Experts of a small language model: width 192.
Below are experts of layer 5 (counted from 0) of a mixture-of-experts language model. Rows are named router (the router's row for the expert), gate (a neuron's input weights, with its number), up (a neuron's input weights, with its number), down (a neuron's output weights, with its number) and show model dimensions 0-191. Each number is 50 + 12 x the weight over its row's rms, rounded and kept within 0 to 99.
Before each expert's rows: a language model's description of what the expert responds to; "comes before" lists some tokens at least twice as common just after its tokens as in all text. This comes from a sample of Wikipedia text that the model never trained on. Tokens count by the router's weight.

# expert 8
What it handles: Word-start and word-middle pieces. Opening or middle fragments of longer common words in prose, often prefixes, such as trans, dis, scr-ut-iny, imag-ine, c-au-tioned.
comes before: ". ", ", ", "ed ", "ed", "ing ", "-"
router:48 21 32 56 54 49 62 48 52 68 76 43 51 46 62 55 41 43 37 41 31 42 34 52 63 57 07 49 39 34 44 28 54 37 59 44 49 61 52 49 41 55 34 49 59 52 62 55 70 49 50 35 53 46 70 59 40 42 56 41 51 40 58 52 48 48 49 80 37 56 63 41 44 53 43 42 51 44 60 49 58 46 58 58 39 48 53 63 71 39 54 43 52 41 42 64 40 62 59 76 49 76 62 82 46 59 46 38 24 59 34 37 38 36 51 55 55 64 46 45 49 60 73 54 24 32 37 53 44 51 68 48 47 47 32 31 58 53 51 31 53 51 59 46 54 79 41 50 49 44 41 57 41 42 40 40 69 43 34 60 62 40 63 52 46 39 43 57 74 71 51 20 56 60 26 68 59 53 52 37 57 40 45 46 58 60 61 66 49 49 49 44
gate2:18 33 55 59 58 63 78 49 48 48 62 42 55 57 47 62 63 51 56 54 40 31 40 56 37 38 39 50 44 41 59 68 40 43 58 65 59 39 71 40 39 68 63 38 68 38 52 41 66 52 46 50 61 55 59 49 48 31 46 47 56 57 55 75 57 62 42 76 38 39 59 44 34 78 73 66 49 41 55 51 68 28 79 52 53 44 43 61 42 40 53 52 39 43 38 48 23 59 39 59 60 70 46 44 61 63 41 58 40 28 51 34 30 57 65 60 60 48 53 58 59 63 33 67 41 50 49 34 39 34 57 61 27 51 46 46 35 40 50 48 42 24 41 51 62 55 65 32 50 51 19 45 46 53 41 36 47 63 56 45 46 43 57 57 63 73 53 77 59 46 49 43 41 53 40 55 47 44 38 58 50 50 55 25 54 71 66 42 61 45 47 47
up2:35 35 43 51 36 42 61 59 52 40 60 41 55 54 36 35 58 70 55 39 60 42 52 74 48 51 55 33 36 42 61 68 41 78 37 58 37 61 53 55 63 50 45 38 77 53 45 63 48 39 34 70 69 43 78 54 47 43 53 63 40 55 56 50 52 51 42 37 58 24 64 45 30 41 78 53 43 41 29 56 70 45 48 27 57 41 65 49 51 86 63 66 50 75 53 59 43 56 60 50 41 36 34 63 57 56 56 51 59 31 56 66 47 43 50 54 60 34 58 50 35 63 35 44 44 58 55 78 52 37 32 29 60 43 64 53 51 55 45 45 48 32 42 35 52 64 48 56 52 39 37 52 36 59 61 42 45 26 50 33 54 47 30 55 40 61 42 59 35 36 51 51 69 36 43 73 52 49 24 43 28 56 33 46 46 53 56 51 56 49 49 57
down2:53 41 71 55 39 55 50 56 60 35 55 45 42 84 56 60 74 41 29 47 49 52 33 58 39 51 54 68 49 51 44 33 45 46 80 68 34 38 56 25 64 55 53 42 51 36 60 32 46 57 34 49 87 68 47 52 58 40 62 62 44 59 51 64 52 34 70 43 79 26 36 54 53 44 63 53 33 53 50 41 48 53 57 53 39 31 65 49 35 68 45 52 56 45 58 40 59 56 51 52 69 42 29 49 44 60 43 59 46 48 53 30 51 47 58 38 26 57 25 53 55 70 59 36 50 60 37 33 68 14 46 57 58 61 65 63 39 53 55 35 60 60 56 54 52 40 50 48 53 52 55 34 38 50 42 58 60 45 60 52 58 47 28 56 47 35 34 38 44 50 52 37 52 72 35 45 51 54 39 36 41 50 34 61 28 37 65 44 57 40 38 51

# expert 6
What it handles: Capitals and institution names. Capital-letter pieces of acronyms and initials, plus capitalized words in organization names, such as MTRCB, WCT, University, League, Church.
comes before: "| ", "(", ") ", "; ", "T ", "L "
router:63 37 57 58 62 48 47 41 56 32 77 41 69 49 55 44 52 43 42 27 32 62 45 35 62 60 51 36 49 34 39 31 65 46 62 51 41 60 57 38 27 49 46 48 63 44 63 40 53 53 46 60 53 52 83 35 62 60 51 32 53 54 55 46 49 64 40 41 29 67 57 34 67 44 51 46 50 55 58 41 51 48 52 47 50 56 51 52 84 49 43 31 57 66 49 50 30 64 51 71 64 53 64 57 53 70 49 58 32 47 34 39 29 33 39 55 47 58 52 40 47 57 66 57 54 32 46 54 51 49 60 32 45 16 24 31 41 65 45 58 49 48 56 38 44 56 46 64 60 39 57 77 34 58 47 41 47 34 33 65 57 48 58 65 39 56 42 50 85 35 44 68 29 39 34 44 57 37 59 40 69 37 58 42 61 60 46 52 45 30 57 54
gate1:61 40 46 42 57 41 51 42 38 34 35 62 32 52 27 47 81 55 78 53 20 46 45 51 60 66 70 49 47 60 51 49 48 52 24 50 53 61 69 54 57 56 66 65 48 52 55 26 43 64 35 56 51 48 60 61 56 54 69 40 50 53 38 31 45 64 52 56 39 48 22 49 43 59 62 42 49 50 44 22 25 49 80 36 64 43 45 32 43 57 31 61 43 44 66 56 71 45 26 40 57 39 64 53 34 74 66 65 39 61 37 39 38 62 37 60 46 45 49 39 41 56 50 53 53 40 46 50 50 58 35 59 52 57 55 53 57 50 61 54 60 52 54 42 48 24 53 54 43 36 36 67 34 49 50 53 47 32 41 44 40 57 43 40 60 62 35 40 40 62 53 51 63 84 64 52 39 36 37 48 57 44 61 70 63 59 59 38 44 41 64 34
up1:72 52 42 35 45 49 69 53 54 38 46 55 54 66 63 54 68 45 32 44 58 44 71 67 67 63 43 79 56 56 42 25 46 47 59 45 42 47 44 44 69 44 39 60 74 50 28 60 60 62 57 49 44 38 34 65 61 35 33 26 39 35 34 67 54 52 68 56 72 60 49 66 46 51 56 39 30 40 56 61 58 63 44 49 50 69 43 58 52 53 64 39 50 58 48 56 45 28 59 35 53 44 24 63 40 48 42 50 44 49 67 52 56 40 43 47 46 55 54 48 52 35 52 55 42 45 49 31 60 54 62 34 25 48 51 61 52 26 48 33 61 66 63 68 52 71 38 39 57 60 41 38 62 35 50 30 53 39 63 50 27 57 40 51 25 47 58 44 41 79 52 46 60 39 49 55 53 54 46 36 20 49 32 55 32 39 41 73 49 41 36 44
down1:62 71 37 34 29 73 44 54 52 41 54 47 57 56 61 69 58 67 31 56 45 51 58 44 21 54 42 37 36 60 47 43 49 65 56 58 65 56 77 34 68 56 63 35 47 48 49 44 36 48 41 59 71 42 45 71 58 41 45 30 45 38 45 52 63 46 52 50 31 59 46 62 67 52 41 43 59 77 47 44 60 44 47 33 53 59 54 50 63 44 60 63 72 45 68 17 54 48 58 41 40 64 48 42 46 59 63 48 56 59 53 48 51 26 63 48 32 56 51 56 53 48 40 47 54 46 48 55 41 45 36 71 36 51 44 36 62 62 45 40 54 75 63 53 27 36 52 32 64 20 38 56 51 36 59 53 42 53 41 38 65 60 51 61 56 57 49 38 55 54 36 24 48 73 37 74 40 44 39 74 42 46 48 36 59 31 41 29 58 44 74 40

# expert 2
What it handles: Head nouns of descriptions. Head nouns naming what a subject is, usually after a nationality or article in article openings, such as politician, film, album, opera.
comes before: "of ", "in ", "and ", "is ", "was ", "by "
router:52 32 40 51 55 53 68 42 75 55 62 40 62 59 61 48 39 37 26 30 19 46 31 33 65 50 51 54 50 40 58 49 63 55 45 40 35 64 60 53 47 51 41 31 53 54 66 39 47 67 48 51 36 63 69 46 68 47 49 51 28 48 62 48 42 66 37 54 38 59 50 33 24 41 55 29 62 51 50 37 42 41 50 59 44 76 42 59 68 54 53 42 47 48 57 60 44 54 40 72 49 40 60 66 52 49 48 67 37 48 49 28 45 33 51 49 34 50 60 39 34 73 55 46 51 48 56 56 71 51 68 50 46 27 23 23 37 60 63 51 37 48 64 32 45 73 39 69 62 63 40 59 34 55 56 49 55 36 34 67 29 64 54 54 49 49 53 60 54 46 41 58 49 50 20 60 56 48 52 55 74 42 45 64 63 54 76 56 56 36 57 48
gate1:44 51 41 61 40 33 57 51 45 60 64 20 56 49 51 36 64 58 35 35 62 20 45 44 69 44 29 34 21 66 27 39 49 45 70 46 63 71 55 39 48 43 50 44 45 65 53 71 24 47 56 43 61 37 53 30 73 48 42 41 35 58 33 47 36 49 36 45 46 71 54 54 54 53 65 27 50 41 33 51 71 53 51 58 41 50 49 35 47 42 51 48 59 52 53 63 48 36 38 58 52 42 31 45 49 54 47 50 39 42 60 61 29 37 37 54 47 36 62 38 49 69 42 56 62 44 37 54 50 56 33 39 55 44 69 34 36 56 48 54 42 43 46 58 43 67 55 63 46 59 30 53 47 51 29 45 56 57 70 45 65 40 47 33 41 54 38 43 34 26 32 60 49 50 34 42 75 45 31 46 50 64 37 63 45 71 32 78 55 49 59 36
up1:43 63 36 42 49 44 43 54 50 63 59 18 54 60 50 38 46 59 30 38 60 47 52 37 70 46 57 34 35 55 30 42 39 44 53 27 60 50 66 44 38 46 49 41 51 35 52 53 14 46 59 59 29 51 46 55 71 31 51 45 54 57 28 67 43 48 49 56 41 63 53 35 48 53 55 24 39 47 34 59 58 53 41 57 34 43 43 30 38 47 48 50 65 36 30 55 47 41 47 55 53 57 23 50 51 37 63 45 43 36 64 50 26 45 47 63 37 31 61 30 66 56 34 59 57 62 50 56 25 33 43 46 41 45 68 34 45 62 44 34 45 39 51 52 46 64 43 64 48 60 33 59 37 77 35 51 59 64 63 48 37 36 45 36 45 46 48 41 36 42 44 50 44 40 39 64 63 46 70 44 72 51 51 68 37 48 47 95 51 50 41 45
down1:46 38 38 46 55 58 41 55 59 65 60 51 72 63 46 47 25 48 15 50 57 56 26 44 48 53 43 48 42 63 43 61 58 51 36 69 52 48 59 61 69 65 48 51 57 50 54 54 46 53 42 32 34 37 69 25 39 58 30 59 35 58 52 38 20 60 46 67 33 55 60 36 42 58 49 59 50 69 52 44 46 57 62 67 59 53 46 29 45 54 27 49 39 54 57 43 38 42 68 57 41 41 51 52 41 37 44 63 46 41 52 80 52 47 63 31 47 32 67 58 47 67 60 42 49 68 57 48 56 46 66 61 39 40 50 57 25 59 38 51 42 54 38 50 70 57 44 65 45 72 54 41 45 43 55 75 52 52 48 50 49 51 51 50 59 20 57 45 67 40 37 45 65 45 57 60 18 53 52 61 46 64 64 55 46 47 30 32 60 61 85 37

# expert 7
What it handles: Name word endings. Final pieces of personal names and common first names and surnames in cast lists and tables, such as John, Michael, Smith, and endings like -iel, -ry.
comes before: "(", "| ", "and ", "de ", "– ", "="
router:39 39 42 56 49 38 57 42 81 38 71 48 61 52 48 43 49 44 50 43 28 54 38 42 60 54 56 55 41 33 42 54 64 41 62 40 50 48 64 40 37 50 40 44 55 54 59 48 54 45 50 33 59 47 88 44 69 38 52 38 58 58 49 59 39 60 34 41 48 71 46 39 43 56 33 45 48 54 62 53 39 31 63 58 49 63 47 50 75 41 46 37 52 63 46 49 44 62 42 50 61 52 68 66 40 71 64 65 36 40 43 38 38 35 63 52 42 69 57 50 38 65 70 53 48 36 53 53 50 45 57 37 43 11 28 43 51 43 63 58 51 55 55 45 47 51 32 68 71 37 52 64 40 68 26 50 49 33 38 67 52 43 46 68 60 69 35 57 70 42 27 60 41 65 30 66 67 43 51 61 83 35 49 58 56 66 60 59 52 33 60 57
gate1:55 65 56 42 36 65 57 55 55 41 60 34 58 42 54 55 43 45 58 53 49 67 63 64 61 18 34 54 56 44 57 36 63 59 40 55 42 64 36 72 46 33 50 43 47 54 57 55 42 54 64 60 51 51 55 44 52 58 55 42 46 31 52 53 61 73 45 55 59 62 63 34 47 50 40 40 42 50 36 50 76 34 49 64 35 62 72 52 67 46 83 62 50 52 45 56 45 73 58 46 32 57 32 50 38 61 54 53 41 69 41 18 55 67 53 43 49 75 56 54 56 48 75 50 53 22 51 50 38 31 51 57 34 31 31 64 52 51 49 50 36 45 44 12 65 57 60 51 48 30 65 57 52 36 41 63 44 41 62 49 53 60 71 61 33 48 55 38 66 63 62 45 44 42 55 56 31 51 42 48 55 52 43 27 37 53 55 64 63 24 34 37
up1:35 58 42 72 42 54 65 39 61 41 78 68 47 76 49 54 40 45 37 51 47 52 61 38 78 47 42 42 31 47 50 51 58 61 42 39 41 49 59 50 58 39 41 60 61 60 48 42 43 41 41 36 76 66 66 42 63 37 60 43 59 30 42 59 47 44 52 43 38 46 49 38 39 37 64 58 51 56 55 44 28 47 40 53 60 48 46 56 48 69 49 55 46 52 56 71 35 41 35 47 57 21 46 50 55 48 54 48 47 49 45 68 46 54 36 49 39 63 50 25 37 65 69 40 39 42 43 59 22 58 37 42 53 29 39 38 32 54 28 28 53 64 54 58 37 24 62 55 56 46 37 29 56 30 63 47 44 44 48 59 60 55 42 41 46 42 66 55 52 41 31 44 72 68 45 39 58 49 66 77 30 41 54 78 47 62 55 81 61 46 46 49
down1:33 53 62 40 32 36 59 50 42 51 35 62 52 68 57 47 69 60 51 40 56 42 43 60 58 32 57 72 45 40 61 63 59 44 33 32 36 41 27 40 57 48 66 49 75 59 54 55 69 55 52 59 59 52 63 45 45 45 54 63 48 40 73 53 54 28 56 45 37 32 35 54 53 49 38 66 46 36 54 36 56 30 43 47 57 38 47 68 38 54 38 74 34 27 28 51 51 35 53 36 74 57 55 65 35 34 66 38 30 50 26 48 63 60 67 51 35 43 47 59 41 62 52 59 49 57 59 54 43 65 65 50 62 75 54 43 66 45 46 51 55 63 62 43 62 47 57 29 66 41 55 45 47 39 66 52 42 35 66 38 41 55 76 39 67 78 56 71 56 53 26 48 46 75 38 62 52 56 50 43 42 31 37 49 62 69 58 56 49 52 41 44

# expert 9
What it handles: Proper noun endings. Last piece of a place or personal name right before a comma, line break or apostrophe, such as -ville, River, City, -ia, -ler.
comes before: ", ", "\n", ". ", "'", "\" ", "; "
router:48 24 54 48 43 41 66 43 72 49 60 50 62 48 64 50 63 46 36 47 28 51 43 38 51 50 17 42 50 28 44 23 53 40 59 52 29 62 58 47 41 51 39 35 60 40 82 38 58 68 51 40 61 58 65 48 69 48 55 29 43 51 65 51 44 53 24 63 50 58 71 40 62 53 51 49 44 61 54 45 42 49 73 51 39 72 50 56 71 42 47 41 64 53 46 59 41 76 52 54 52 68 66 49 43 55 64 49 47 43 37 29 45 38 56 46 41 62 55 56 39 65 63 56 43 45 52 46 48 40 45 35 45 27 41 37 45 48 51 55 49 56 47 45 36 51 49 61 70 40 46 60 38 58 37 48 61 40 40 74 68 39 58 61 48 60 31 59 67 52 33 53 39 54 16 51 64 42 74 47 70 63 61 45 67 63 50 74 40 37 72 50
gate2:51 52 53 42 57 35 28 54 42 27 61 55 69 39 46 62 52 56 45 40 47 43 54 40 61 52 42 54 47 44 55 60 51 39 51 10 39 54 49 59 52 66 55 70 33 53 30 71 28 37 57 67 54 53 66 48 69 58 66 57 75 25 35 39 48 49 44 38 41 40 40 30 68 51 59 41 69 54 48 60 55 61 47 66 46 37 69 37 39 57 38 53 48 59 54 53 54 47 70 59 45 54 63 53 47 66 33 75 63 32 47 70 43 57 33 54 56 53 70 45 47 36 59 65 45 55 36 62 67 53 63 49 50 64 79 62 62 31 43 45 56 53 50 36 42 50 56 48 54 56 54 57 60 15 45 44 60 53 56 33 41 44 47 69 41 50 51 51 61 48 38 64 36 57 37 48 42 61 55 47 37 53 38 80 28 66 34 32 39 59 69 51
up2:59 63 48 47 43 34 73 38 33 58 53 39 42 49 60 77 40 28 31 70 24 41 40 56 62 38 51 72 50 58 23 59 64 65 39 58 62 49 46 37 38 39 31 18 60 58 48 46 54 69 29 54 43 39 66 45 42 50 25 48 53 79 52 51 54 51 51 39 68 41 45 52 57 42 35 46 46 49 42 54 47 63 61 18 40 73 68 43 66 53 47 49 66 37 44 30 71 48 35 49 66 52 43 43 40 42 61 47 48 61 44 44 60 57 56 59 56 40 47 33 48 44 55 37 68 47 51 73 67 36 47 61 56 48 49 59 42 43 32 43 53 56 41 46 61 49 45 50 49 76 58 59 54 43 62 41 49 43 57 65 46 31 76 46 49 34 45 44 54 47 56 36 44 60 35 57 41 61 45 61 66 52 45 39 44 30 72 54 69 58 67 66
down2:52 51 56 49 55 31 54 47 37 37 49 65 31 08 48 52 47 64 37 48 56 46 54 57 35 50 41 44 49 53 40 44 39 72 54 25 30 65 38 42 51 38 42 57 44 84 30 43 28 40 54 50 49 48 43 56 53 47 63 49 70 47 31 38 40 44 36 60 33 30 22 46 44 62 80 46 47 36 69 33 41 46 63 50 60 49 42 47 43 56 42 58 45 55 56 54 66 28 39 43 41 48 35 43 57 45 46 38 54 51 53 38 43 53 63 48 71 53 34 61 62 49 52 51 52 61 28 57 59 47 32 47 27 43 73 64 41 63 60 44 67 64 53 63 46 57 56 41 43 69 42 41 39 55 36 68 50 62 41 66 37 66 30 52 61 57 53 49 46 48 56 70 62 58 39 69 67 47 55 66 39 37 39 55 49 62 68 51 24 51 72 56

# expert 5
What it handles: Clause boundaries, connectives. Sentence-ending periods, paragraph breaks, commas and clause openers in narrative prose, such as however, while, where, because, and He starting sentences.
comes before: "The ", "In ", "He ", "he ", "==", "It "
router:61 14 45 58 52 39 63 42 55 72 62 42 50 50 32 55 55 40 27 30 13 68 38 31 68 54 38 45 44 29 58 44 47 37 60 38 50 58 58 57 45 67 40 40 52 48 53 37 49 55 39 42 38 42 53 57 62 46 51 53 51 58 45 40 53 64 49 71 36 61 41 39 38 55 34 51 56 45 50 42 41 51 49 47 41 57 61 75 65 43 29 44 48 64 36 46 32 66 47 59 58 68 61 68 42 58 56 44 49 42 60 15 41 30 43 46 44 58 59 41 39 49 60 54 50 42 51 46 65 62 51 56 60 33 25 28 53 46 46 64 52 52 74 46 47 44 44 80 55 54 47 69 28 56 41 38 52 46 31 65 58 53 64 69 41 54 30 59 53 54 34 39 52 81 38 62 68 46 39 53 63 55 46 56 54 64 57 61 43 40 61 72
gate2:69 30 71 51 55 59 51 37 58 65 76 40 65 49 39 60 33 38 31 39 37 48 53 63 43 45 58 41 52 59 46 58 60 51 44 35 42 50 67 52 67 39 59 66 73 69 51 42 23 54 50 40 53 51 46 71 55 46 57 40 63 52 45 54 42 59 65 48 59 69 61 49 48 47 37 55 47 70 59 46 29 49 07 52 52 53 63 53 46 58 45 58 55 52 38 55 47 74 43 58 78 74 68 49 48 72 44 69 54 51 61 53 53 49 44 51 53 53 54 78 47 52 50 20 51 46 52 46 64 58 56 35 66 38 44 54 56 47 51 82 74 58 43 32 58 45 27 45 28 43 48 19 44 66 64 59 37 44 39 62 50 38 53 54 38 51 53 33 62 49 59 42 56 61 44 67 58 39 48 59 62 47 51 60 31 55 49 36 60 60 46 65
up2:51 58 44 35 31 70 40 50 70 62 36 81 57 74 57 52 54 58 33 52 56 49 54 74 59 40 70 60 40 72 46 43 33 40 60 56 49 80 80 42 53 51 47 53 54 49 70 31 36 72 66 62 48 47 70 44 42 62 54 58 58 38 50 48 59 55 73 68 28 46 39 39 57 56 30 60 55 61 37 36 61 53 35 76 41 38 31 58 49 49 36 58 52 62 59 46 42 59 53 57 67 50 32 66 32 68 63 40 59 36 67 55 37 59 43 63 52 38 51 56 45 50 50 46 53 45 55 56 58 48 51 41 61 25 47 44 46 24 64 46 41 73 60 55 57 46 42 57 35 51 47 50 32 69 49 39 54 53 50 72 61 45 69 50 20 41 58 53 55 49 39 38 59 66 48 61 52 45 39 46 61 51 46 47 45 71 59 58 60 53 40 34
down2:47 58 57 68 54 65 35 34 58 47 60 48 55 47 32 61 43 41 57 64 39 51 61 38 58 35 31 46 54 47 43 42 50 37 57 63 59 73 38 37 55 50 38 57 53 47 31 41 40 40 65 64 49 63 54 40 53 43 52 54 49 51 59 37 58 51 42 60 61 39 12 44 51 58 52 55 52 55 36 41 59 65 61 33 50 48 63 33 33 68 50 65 38 47 44 42 42 48 26 55 57 54 59 47 44 55 48 53 55 30 41 35 78 41 42 51 32 40 72 35 82 37 48 55 58 55 32 47 37 36 66 44 45 26 50 43 53 53 39 55 67 42 27 74 53 41 54 42 54 79 69 48 47 45 35 51 24 36 48 59 60 49 45 71 31 55 49 38 37 62 62 19 21 29 57 67 51 61 56 47 59 50 50 60 56 42 38 30 63 64 41 51

# expert 10
What it handles: Prepositions. Prepositions linking a noun or verb to a following phrase, mostly before the/a/his, such as of, in, for, from, during, by.
comes before: "the ", "a ", "his ", "their ", "its ", "this "
router:56 09 48 62 60 44 54 47 71 53 60 42 62 56 46 66 70 38 32 17 38 39 45 50 54 43 56 48 32 24 47 36 53 39 50 41 47 63 60 48 50 44 40 40 58 60 47 32 52 51 43 47 42 66 40 63 63 39 51 43 36 58 46 50 44 50 36 73 50 59 51 64 43 52 47 37 51 39 65 53 43 35 66 52 44 50 60 61 81 40 41 46 57 63 38 36 33 41 57 45 51 61 71 79 53 53 35 73 38 42 40 30 40 29 48 52 31 49 46 39 30 75 60 56 43 50 43 60 60 45 62 39 43 45 30 25 47 41 59 40 52 52 68 44 47 74 38 61 51 43 37 59 51 63 40 49 48 29 23 55 46 47 55 61 43 58 46 56 83 51 39 43 42 71 43 48 62 45 49 46 70 41 58 73 48 59 47 59 54 36 50 59
gate1:60 51 50 41 41 55 57 51 48 44 63 39 51 57 54 55 45 52 71 65 54 47 46 37 71 49 43 55 65 53 64 35 33 79 44 33 43 54 46 47 56 65 20 51 61 49 60 38 43 45 35 35 30 24 64 56 66 73 54 53 55 54 40 46 57 41 35 50 45 31 29 46 47 32 45 54 34 39 46 40 33 45 35 62 46 48 54 59 46 62 50 66 56 54 34 40 67 49 49 41 49 74 64 37 53 55 36 72 44 33 48 58 63 46 39 30 42 50 48 60 57 36 59 57 62 61 49 53 42 16 77 55 38 38 81 42 29 53 42 54 65 44 60 47 37 57 81 74 46 34 76 55 59 46 35 61 57 55 42 42 52 45 41 59 71 42 64 59 62 51 52 44 31 61 43 62 50 54 52 63 50 66 51 37 30 41 60 48 63 38 47 65
up1:73 55 59 41 58 41 56 58 43 54 56 53 60 65 66 46 41 41 61 53 53 26 51 40 56 52 25 72 43 65 35 52 36 68 52 47 41 41 53 34 37 58 34 49 66 49 44 28 51 57 53 38 49 39 49 43 63 51 39 54 11 57 50 44 35 29 50 39 42 17 57 55 20 57 71 47 42 51 42 40 34 47 53 54 53 47 64 27 40 51 55 47 58 48 43 53 65 22 58 55 39 60 60 32 50 51 28 54 45 38 25 50 57 58 21 45 45 41 30 48 51 44 62 48 43 45 42 47 47 38 65 50 34 40 69 60 49 45 63 73 52 33 40 38 44 38 50 14 53 34 58 55 44 57 43 44 42 60 36 47 61 51 50 66 64 47 53 56 52 48 46 68 50 42 51 56 70 41 50 35 69 63 43 38 28 41 53 38 26 36 55 60
down1:51 38 33 68 58 60 38 57 57 63 72 59 68 36 31 50 80 65 67 46 52 50 65 31 40 54 52 58 55 56 66 61 45 45 68 58 39 52 43 57 67 69 55 36 63 40 58 38 48 45 70 46 48 53 51 56 48 58 42 32 45 55 44 49 55 46 53 55 31 57 47 56 58 39 33 48 53 64 52 51 53 59 51 32 39 59 32 53 49 69 39 51 62 61 39 30 71 39 61 51 57 09 42 48 54 59 64 49 33 58 39 67 39 47 54 32 31 52 45 49 54 53 59 65 50 25 37 51 66 40 64 47 62 75 58 41 61 40 55 62 47 55 42 63 57 50 47 49 58 49 64 58 68 42 40 69 56 27 36 55 63 64 45 46 32 26 44 53 31 57 50 55 30 54 74 37 46 33 47 67 31 32 46 42 64 46 77 60 39 29 46 61